Below are experts of layer 2 (counted from 0) of a mixture-of-experts language model. Rows are named router (the router's row for the expert), gate (a neuron's input weights, with its number), up (a neuron's input weights, with its number), down (a neuron's output weights, with its number) and show model dimensions 160-191. Each number is 200 + 40 x the weight over its row's rms, rounded and kept within 0 to 999.
Before each expert's rows: a language model's description of what the expert responds to; "raises" lists some tokens whose logits its average output raises strongly, later layers aside. This comes from a sample of Wikipedia text that the model never trained on.

# expert 37
Prepositions and conjunctions
raises: " the", " a", " an", " other", " their", " its"
router,325,164,232,210,257,246,150,131,159,208,164,121,150,163,118,198,238,240,149,198,195,180,146,221,275,158,208,274,228,187,238,207
gate0,218,209,221,267,182,228,210,185,121,245,181,188,267,156,222,219,185,245,192,240,228,228,211,232,288,186,229,202,158,213,203,263
up0,220,219,223,220,218,203,222,136,166,127,222,167,206,261,254,136,212,213,240,233,219,237,212,237,180,224,143,230,172,246,174,222
down0,183,243,183,243,182,180,209,161,245,187,235,180,103,275,189,202,288,152,189,189,164,209,134,219,181,269,172,186,228,237,186,171

# expert 7
Digits and ordinals
raises: ",", " the", " and", " –", " as", " to"
router,192,207,204,229,129,192,266,168,153,205,261,153,219,249,193,260,171,235,174,165,233,238,210,283,213,192,241,138,196,170,188,179
gate0,286,246,166,203,191,254,229,168,282,255,197,196,223,158,198,135,199,248,185,204,177,243,241,173,138,255,163,138,154,217,146,149
up0,217,189,192,176,180,200,166,294,173,221,111,177,248,181,197,223,206,171,244,248,223,211,176,182,235,193,196,153,155,197,198,173
down0,171,225,188,197,159,277,193,185,182,256,119,192,230,202,273,176,246,209,281,158,186,252,259,212,170,233,213,238,158,267,91,264

# expert 31
Articles and determiners
raises: "\n", " ", "\n\n"
router,168,141,243,250,228,163,213,235,229,181,237,171,244,230,245,239,160,188,205,176,136,210,227,165,154,288,246,165,196,212,147,216
gate0,209,165,186,133,162,183,209,161,191,187,228,220,245,175,145,248,231,194,122,223,227,167,216,189,220,233,140,233,195,215,146,227
up0,76,222,249,168,201,227,154,97,182,247,247,267,178,224,251,138,207,225,125,239,254,166,126,207,199,144,176,263,135,213,164,197
down0,216,201,235,186,186,187,284,239,206,180,114,209,241,235,247,206,245,293,215,129,233,223,194,155,253,215,208,217,180,132,183,237

# expert 25
Infobox field colons
raises: ",", " and", " of", " with", " in", " or"
router,186,260,113,184,190,208,186,210,154,160,149,186,243,247,226,242,181,152,146,204,161,257,224,126,230,174,187,171,224,246,212,269
gate0,167,220,160,180,181,190,194,169,223,181,154,269,134,187,192,232,178,109,195,201,234,175,208,210,211,223,303,172,226,255,156,207
up0,187,242,176,205,190,181,150,146,149,112,150,192,227,181,207,268,146,104,245,177,225,183,180,185,234,212,285,178,217,158,177,205
down0,194,155,190,171,211,141,129,115,177,228,256,180,229,255,224,200,196,200,293,200,247,213,192,146,297,192,165,279,205,199,180,145

# expert 34
Spaces before numbers
raises: " and", " (", "'", ",", "A"
router,238,172,235,217,224,234,167,165,192,160,240,168,170,166,206,140,295,209,151,175,231,150,156,210,115,198,138,154,224,227,164,217
gate0,108,183,222,189,216,219,132,208,253,144,177,129,254,138,146,151,176,158,169,196,144,255,236,174,201,209,165,282,205,153,264,214
up0,229,259,166,197,171,224,232,180,289,322,193,194,184,227,208,259,179,198,221,188,160,186,124,188,168,183,244,223,190,236,178,223
down0,194,217,175,234,157,200,272,261,201,230,181,124,241,162,115,240,174,214,179,185,181,246,271,196,239,169,145,258,234,264,251,208

# expert 29
Capitalized name beginnings
raises: " ", ".", ",", "c"
router,187,132,149,217,214,151,204,229,153,237,210,227,133,241,227,217,208,207,211,153,132,259,238,178,220,281,149,157,139,221,198,165
gate0,187,186,190,222,234,235,217,146,153,217,246,116,187,238,170,219,164,228,239,253,196,243,244,209,190,182,167,204,166,230,170,229
up0,173,205,254,233,181,213,108,198,199,245,223,218,180,220,200,165,176,205,211,209,278,221,278,156,206,184,178,316,255,218,123,227
down0,209,214,180,155,167,197,118,140,219,160,165,221,263,196,225,238,217,238,226,142,287,208,233,236,202,188,118,159,157,235,158,284

# expert 39
Place and institution heads
raises: ",", "/", ".", " |", " and"
router,186,222,172,225,204,206,183,215,199,228,206,278,231,269,239,215,199,205,212,153,205,251,209,154,262,230,134,218,226,233,145,118
gate0,248,268,173,254,236,291,193,213,237,229,188,139,146,171,214,139,182,218,283,213,199,170,205,231,264,169,269,156,181,186,251,303
up0,263,209,135,232,312,259,132,226,232,211,235,118,113,231,215,209,185,163,205,196,178,176,213,225,224,223,222,163,183,182,206,236
down0,266,207,228,177,135,209,208,203,202,215,254,206,281,227,157,124,181,154,208,141,227,185,163,179,175,124,179,224,191,213,136,253

# expert 12
Common nouns after determiners
raises: ",", " (", " ", " in", " on", " and"
router,177,322,272,236,209,206,158,256,264,241,247,237,250,163,202,231,182,179,202,226,246,212,197,163,197,210,151,180,209,187,146,116
gate0,199,183,184,221,232,239,186,150,267,207,220,148,211,147,263,200,223,225,167,230,189,180,203,208,226,189,226,304,238,208,242,228
up0,225,234,260,220,205,237,198,185,287,217,226,181,169,158,240,180,196,226,139,208,228,212,192,187,203,252,253,194,250,180,224,296
down0,161,184,207,308,200,230,171,163,209,191,211,189,160,184,236,263,192,157,157,203,215,200,231,221,97,194,150,234,201,171,127,179

# expert 6
Months and fragments
raises: ".", ",", ".\n\n", " and", ".\n", "\n\n"
router,267,203,191,172,200,187,251,153,172,179,152,184,217,153,212,140,218,191,233,225,188,173,146,247,132,217,239,208,103,208,208,167
gate0,229,164,239,155,149,186,180,97,212,193,188,201,192,182,155,227,212,162,254,208,173,181,165,263,167,230,224,209,211,154,136,140
up0,249,239,166,125,123,201,158,116,197,224,203,182,202,168,217,126,204,143,233,281,210,166,217,282,187,255,238,257,253,220,159,146
down0,250,187,248,217,211,177,171,233,227,210,227,194,244,155,162,131,211,203,200,156,183,220,242,168,162,144,209,206,222,110,201,200

# expert 35
Function words in clauses
raises: " the", " ", " a", " its", " his", ","
router,177,228,235,232,161,237,150,236,243,222,218,130,217,147,180,205,198,195,219,278,266,206,210,143,200,175,138,272,204,167,236,194
gate0,208,167,242,173,193,161,224,216,201,248,210,194,175,217,162,238,216,144,192,232,254,164,191,256,151,179,229,131,156,228,126,220
up0,225,203,220,155,162,171,192,216,116,189,222,263,136,159,153,141,78,225,228,166,185,192,193,222,203,182,208,90,193,224,179,211
down0,213,197,133,255,200,180,239,255,200,184,223,149,133,200,139,312,223,211,155,210,217,224,173,261,266,181,207,217,186,224,150,217

# expert 9
Clause links and pronouns
raises: " the", " ", " a", ":", " only", " all"
router,132,291,199,155,152,187,167,185,291,163,257,203,136,211,237,248,183,190,264,224,176,244,191,218,177,209,137,242,217,253,178,170
gate0,203,223,237,206,208,183,189,189,200,262,231,325,242,169,263,192,264,178,171,182,249,232,92,165,285,206,233,158,211,152,179,189
up0,219,114,237,140,189,146,192,199,179,158,236,144,242,239,152,145,234,205,187,193,133,191,240,229,213,236,214,187,162,230,232,175
down0,198,187,274,289,209,147,175,92,201,203,182,214,238,252,210,204,271,251,183,222,176,212,173,122,48,227,282,133,180,204,226,224

# expert 10
Single digits
raises: ",", " –", " and", " (", " to", "–"
router,197,152,167,181,225,258,242,156,116,170,213,193,195,235,224,230,167,193,185,137,179,207,135,216,239,221,187,128,215,218,228,239
gate0,274,223,272,91,156,244,122,160,223,174,189,203,149,177,267,112,228,156,169,257,149,168,171,174,75,278,186,151,181,186,173,203
up0,237,229,209,171,165,210,222,228,230,146,183,217,146,154,248,176,208,196,232,220,197,182,231,237,109,286,170,227,172,201,175,127
down0,184,183,183,209,324,215,314,185,206,150,191,111,225,139,165,203,166,165,147,241,193,254,210,203,177,156,147,211,121,232,184,220

# expert 30
Names and nationalities
raises: " and", " or", ",", " ", " (", " of"
router,247,168,138,206,225,171,187,202,207,139,232,151,200,183,191,216,162,163,149,197,178,206,167,154,238,164,170,254,163,243,185,176
gate0,227,144,195,109,127,238,230,249,231,172,234,187,158,169,221,230,244,181,225,174,201,227,200,195,175,205,195,172,205,248,172,170
up0,240,184,147,163,164,204,223,239,208,188,250,214,228,157,279,193,268,217,238,230,171,207,204,226,226,242,191,197,212,242,209,153
down0,181,237,253,300,193,216,227,173,239,162,97,181,184,235,166,248,176,230,203,174,167,231,200,226,215,172,192,187,223,189,206,148

# expert 38
Periods and initials
raises: " ", " and", ",", " (", "\n", "==="
router,196,203,182,115,207,214,273,174,217,223,107,220,159,179,189,224,224,142,194,192,172,145,191,224,186,150,251,260,137,182,168,187
gate0,200,126,242,226,157,204,208,169,222,222,222,211,136,210,177,229,170,257,172,157,157,233,188,176,89,147,282,172,219,179,265,225
up0,240,206,205,124,226,192,261,209,224,200,253,279,242,187,217,189,258,158,231,150,167,184,151,153,163,172,140,222,266,190,153,203
down0,216,289,186,204,213,191,205,237,239,197,149,250,281,145,232,219,144,211,203,202,221,241,236,197,270,269,131,177,142,205,186,186

# expert 22
Common content words
raises: " ", ",", " in", " and", " (", "\n"
router,146,268,254,205,131,137,134,174,225,238,202,217,204,163,188,161,169,146,252,186,270,222,203,204,216,253,157,189,201,109,187,185
gate0,149,133,171,294,170,167,137,204,224,232,173,190,175,176,220,210,152,182,259,211,215,268,215,198,164,211,205,176,157,271,175,260
up0,182,173,149,165,171,202,194,221,183,180,188,191,199,160,194,252,282,281,233,190,223,203,204,233,70,195,233,255,211,143,245,188
down0,187,112,235,249,228,139,184,144,147,218,108,226,223,203,239,172,239,172,252,206,243,268,187,204,206,225,241,253,232,212,232,215

# expert 2
Table cell spacing
raises: " (", ",", ".", " -", " and", "1"
router,186,157,160,228,212,243,156,179,171,164,222,198,219,202,197,136,233,246,202,247,199,231,197,225,108,171,160,182,212,191,201,215
gate0,208,117,211,235,203,164,226,139,225,179,166,221,204,233,223,262,241,196,236,127,210,188,204,174,233,198,240,205,181,275,166,228
up0,200,172,173,233,180,133,220,180,281,177,218,178,212,217,202,230,257,262,210,150,214,163,200,219,179,180,237,196,203,277,210,192
down0,182,258,198,188,264,237,175,230,107,207,237,251,264,157,179,212,224,211,151,223,272,215,171,171,250,165,164,206,185,173,182,194

# expert 1
List dashes and periods
raises: " ", " the", " a", " In"
router,177,263,201,187,227,190,149,266,157,200,222,140,153,227,169,149,238,198,185,200,131,196,192,162,216,183,244,196,224,225,202,273
gate0,178,185,173,199,231,222,208,171,222,252,246,270,162,158,180,274,147,253,175,235,167,174,182,216,150,158,218,122,181,175,254,209
up0,225,206,178,239,234,168,145,207,135,185,176,157,158,292,221,196,237,253,157,172,164,211,199,218,174,296,177,211,211,224,175,201
down0,212,224,186,207,324,162,202,197,225,247,253,219,175,247,139,250,234,242,174,188,154,225,188,194,197,247,186,218,236,294,191,133

# expert 18
Proper-name pieces
raises: ",", " and", ".", " (", " –", " "
router,229,130,223,222,152,161,208,266,183,220,190,149,206,250,177,282,178,141,140,124,210,188,195,157,220,236,187,203,180,202,186,106
gate0,168,141,228,185,195,215,163,240,139,169,162,280,229,267,252,291,186,210,174,214,195,194,182,244,165,167,169,154,179,182,227,195
up0,101,140,186,224,222,134,242,253,210,146,182,295,239,228,224,216,195,174,170,181,267,157,220,223,161,147,207,178,182,214,222,178
down0,174,116,186,224,224,176,166,166,232,212,224,178,271,178,207,244,187,184,178,149,199,226,187,178,215,175,152,155,180,238,103,260

# expert 14
Mid-word suffix pieces
raises: "a", "A", ",", ".", "st", "s"
router,272,214,177,157,188,186,195,133,126,167,125,191,173,162,181,173,211,192,181,187,187,169,164,227,138,166,216,213,125,250,196,137
gate0,188,132,238,121,227,209,149,259,118,180,188,219,234,162,148,186,275,222,153,219,159,175,252,163,193,191,187,153,155,246,287,162
up0,142,171,166,155,218,189,137,248,256,196,248,266,165,348,131,193,145,209,253,199,333,181,224,197,189,187,190,187,188,210,206,150
down0,196,249,246,155,266,199,191,172,215,215,164,244,179,101,206,131,219,184,161,179,148,221,144,191,232,220,209,213,193,292,208,188

# expert 21
Common head nouns
raises: ",", " ", " and", " in", " (", "."
router,192,353,183,221,206,182,141,194,218,184,213,207,212,214,230,208,215,181,179,202,249,193,128,118,176,164,181,172,228,173,188,180
gate0,237,236,164,208,222,170,185,191,232,198,197,192,210,167,171,213,251,178,205,177,201,204,204,231,244,181,222,255,201,255,180,244
up0,227,251,197,200,220,184,130,181,275,211,178,198,194,203,130,128,242,187,158,206,201,189,173,274,240,147,241,275,182,219,199,217
down0,168,194,209,223,212,242,200,130,180,198,258,150,219,285,170,204,225,136,163,180,222,202,110,195,198,242,248,221,261,193,159,186

# expert 0
Heading and sports nouns
raises: ",", " and", " (", ".", " in", ".\n\n"
router,196,286,155,228,176,170,288,274,208,161,208,243,237,172,226,218,188,187,216,177,221,167,193,229,210,213,257,156,186,210,215,248
gate0,210,212,147,232,252,119,203,237,155,126,254,183,265,144,259,208,235,169,225,200,192,135,180,120,235,197,294,143,227,203,268,226
up0,197,173,209,212,157,175,200,170,165,192,165,278,186,198,216,183,271,241,224,224,178,146,234,230,211,213,130,236,204,183,164,208
down0,189,166,127,207,268,216,180,228,199,191,184,217,206,200,232,135,233,215,175,247,213,155,174,131,127,295,143,297,282,161,175,262

# expert 3
Mid-word name fragments
raises: ",", " and", "."
router,242,246,251,204,221,160,281,275,191,206,152,118,251,196,214,236,273,146,198,200,245,185,210,231,190,165,261,219,165,193,276,236
gate0,186,172,194,172,159,219,189,242,206,101,249,177,171,142,165,182,145,167,196,308,154,224,279,204,164,211,199,163,153,246,138,233
up0,172,172,194,227,175,198,195,147,201,209,229,229,237,257,253,191,261,193,220,152,205,242,132,186,233,177,232,219,265,183,168,176
down0,132,202,307,144,202,183,221,113,245,184,198,210,201,147,209,188,214,253,111,203,163,193,248,170,227,195,258,275,180,157,187,219

# expert 20
Spaces and dashes before years
raises: "2", "4", "1", "201", "3", "200"
router,252,142,225,238,242,211,189,202,199,151,229,193,219,271,174,205,215,248,188,148,184,181,228,214,177,185,215,196,220,229,168,261
gate0,216,154,222,219,228,265,195,190,278,246,182,252,123,182,299,209,170,236,186,201,140,134,278,268,184,194,187,172,180,172,222,210
up0,233,147,173,235,284,223,175,246,239,233,208,261,166,204,275,149,145,227,158,150,162,171,239,293,192,227,267,218,221,240,247,244
down0,211,215,232,266,211,199,191,221,205,246,237,270,224,199,160,220,199,162,223,272,225,147,176,262,255,174,214,249,195,249,154,240

# expert 16
Month names
raises: " (", ",", " and", " of", "\n", " to"
router,146,207,234,261,158,178,147,181,231,190,200,198,267,243,208,186,128,256,241,187,244,275,223,134,133,285,198,185,209,189,186,145
gate0,148,235,246,166,160,214,241,158,171,197,139,179,235,222,213,148,115,198,193,231,132,205,275,265,221,268,230,194,157,114,222,149
up0,239,151,186,199,307,153,216,217,158,249,240,201,166,201,227,265,266,178,193,157,246,138,146,218,259,255,128,194,278,195,224,252
down0,153,184,195,283,182,188,162,189,188,261,223,247,216,222,267,152,154,198,212,240,125,147,215,137,225,165,214,228,167,174,122,202

# expert 13
Table cell pipes
raises: " ", " of", " the"
router,143,152,197,266,213,215,140,219,232,171,202,268,197,160,219,131,273,258,179,257,121,229,231,208,207,182,216,135,238,228,144,146
gate0,255,246,290,190,220,201,235,229,259,317,170,203,177,239,104,259,201,245,181,229,145,204,217,188,179,185,217,188,168,179,216,166
up0,247,188,232,209,234,230,282,180,281,216,238,176,237,220,206,278,217,208,167,240,221,202,245,250,192,114,163,228,279,208,171,247
down0,154,140,197,195,223,186,201,208,187,217,234,168,181,273,208,227,184,222,226,205,190,181,203,278,162,263,246,171,203,258,172,192

# expert 24
Table cell entries
raises: ",", ".", " and", ".\n\n", "s", " of"
router,206,201,107,220,215,124,191,165,194,213,218,223,248,246,190,180,147,188,243,205,203,203,241,160,138,186,244,196,260,201,293,223
gate0,203,220,185,161,150,144,218,145,232,198,196,218,179,182,251,198,181,148,198,290,264,231,158,160,228,229,230,217,181,151,243,169
up0,247,257,214,190,142,144,227,215,275,215,172,173,255,188,222,167,295,183,202,210,274,198,174,166,191,235,216,182,238,224,194,97
down0,200,237,206,167,120,143,189,201,160,131,204,279,195,159,133,200,197,173,228,211,203,227,190,229,263,217,222,184,165,233,177,178

# expert 36
Main verbs and copulas
raises: "\"", "==\n", " |", "=", ",", "==\n\n"
router,146,173,214,201,236,263,222,187,237,247,246,248,164,160,229,207,174,249,194,211,216,141,163,179,216,234,166,181,222,161,199,207
gate0,213,190,177,211,158,226,220,144,179,315,234,194,172,215,211,249,170,249,194,254,180,153,206,232,136,203,185,158,162,216,269,263
up0,222,142,151,170,139,212,201,263,185,296,169,209,230,187,170,189,221,202,169,248,177,163,184,232,162,212,162,217,126,245,183,256
down0,203,238,183,228,188,216,134,184,194,211,223,189,171,217,160,254,246,248,253,182,255,142,210,192,171,149,215,145,205,236,230,237

# expert 28
Conjunctions and prepositions
raises: " the", " a", " its", " their", " other", " this"
router,217,179,247,214,247,211,143,175,212,167,178,165,172,160,141,171,189,238,168,199,169,206,142,261,250,186,153,254,234,166,203,180
gate0,190,199,204,187,172,164,257,296,183,201,216,161,142,223,266,248,212,152,138,179,228,178,241,235,190,253,204,164,106,253,203,235
up0,200,217,173,204,232,259,124,259,216,198,199,190,231,227,225,199,179,221,247,182,221,193,153,333,227,158,239,219,166,210,216,162
down0,205,233,211,242,141,244,151,135,181,300,131,222,193,133,152,237,165,235,150,241,209,259,207,218,190,114,174,214,208,201,169,169

# expert 11
Prepositions after heads
raises: " ", " the", " a", " its"
router,245,160,244,241,185,243,173,208,207,229,210,171,239,170,172,204,214,245,183,300,198,141,157,199,194,194,152,270,196,178,239,188
gate0,202,220,181,251,163,220,226,152,173,108,151,197,207,153,250,148,213,90,212,213,266,166,212,192,235,163,198,165,104,218,206,171
up0,191,212,167,233,204,207,193,135,215,194,168,247,214,163,276,238,143,116,201,231,205,176,212,257,231,145,177,188,146,212,208,276
down0,160,126,227,224,200,198,178,260,267,256,242,214,255,254,207,215,205,289,213,194,142,263,221,197,131,263,194,228,295,139,213,192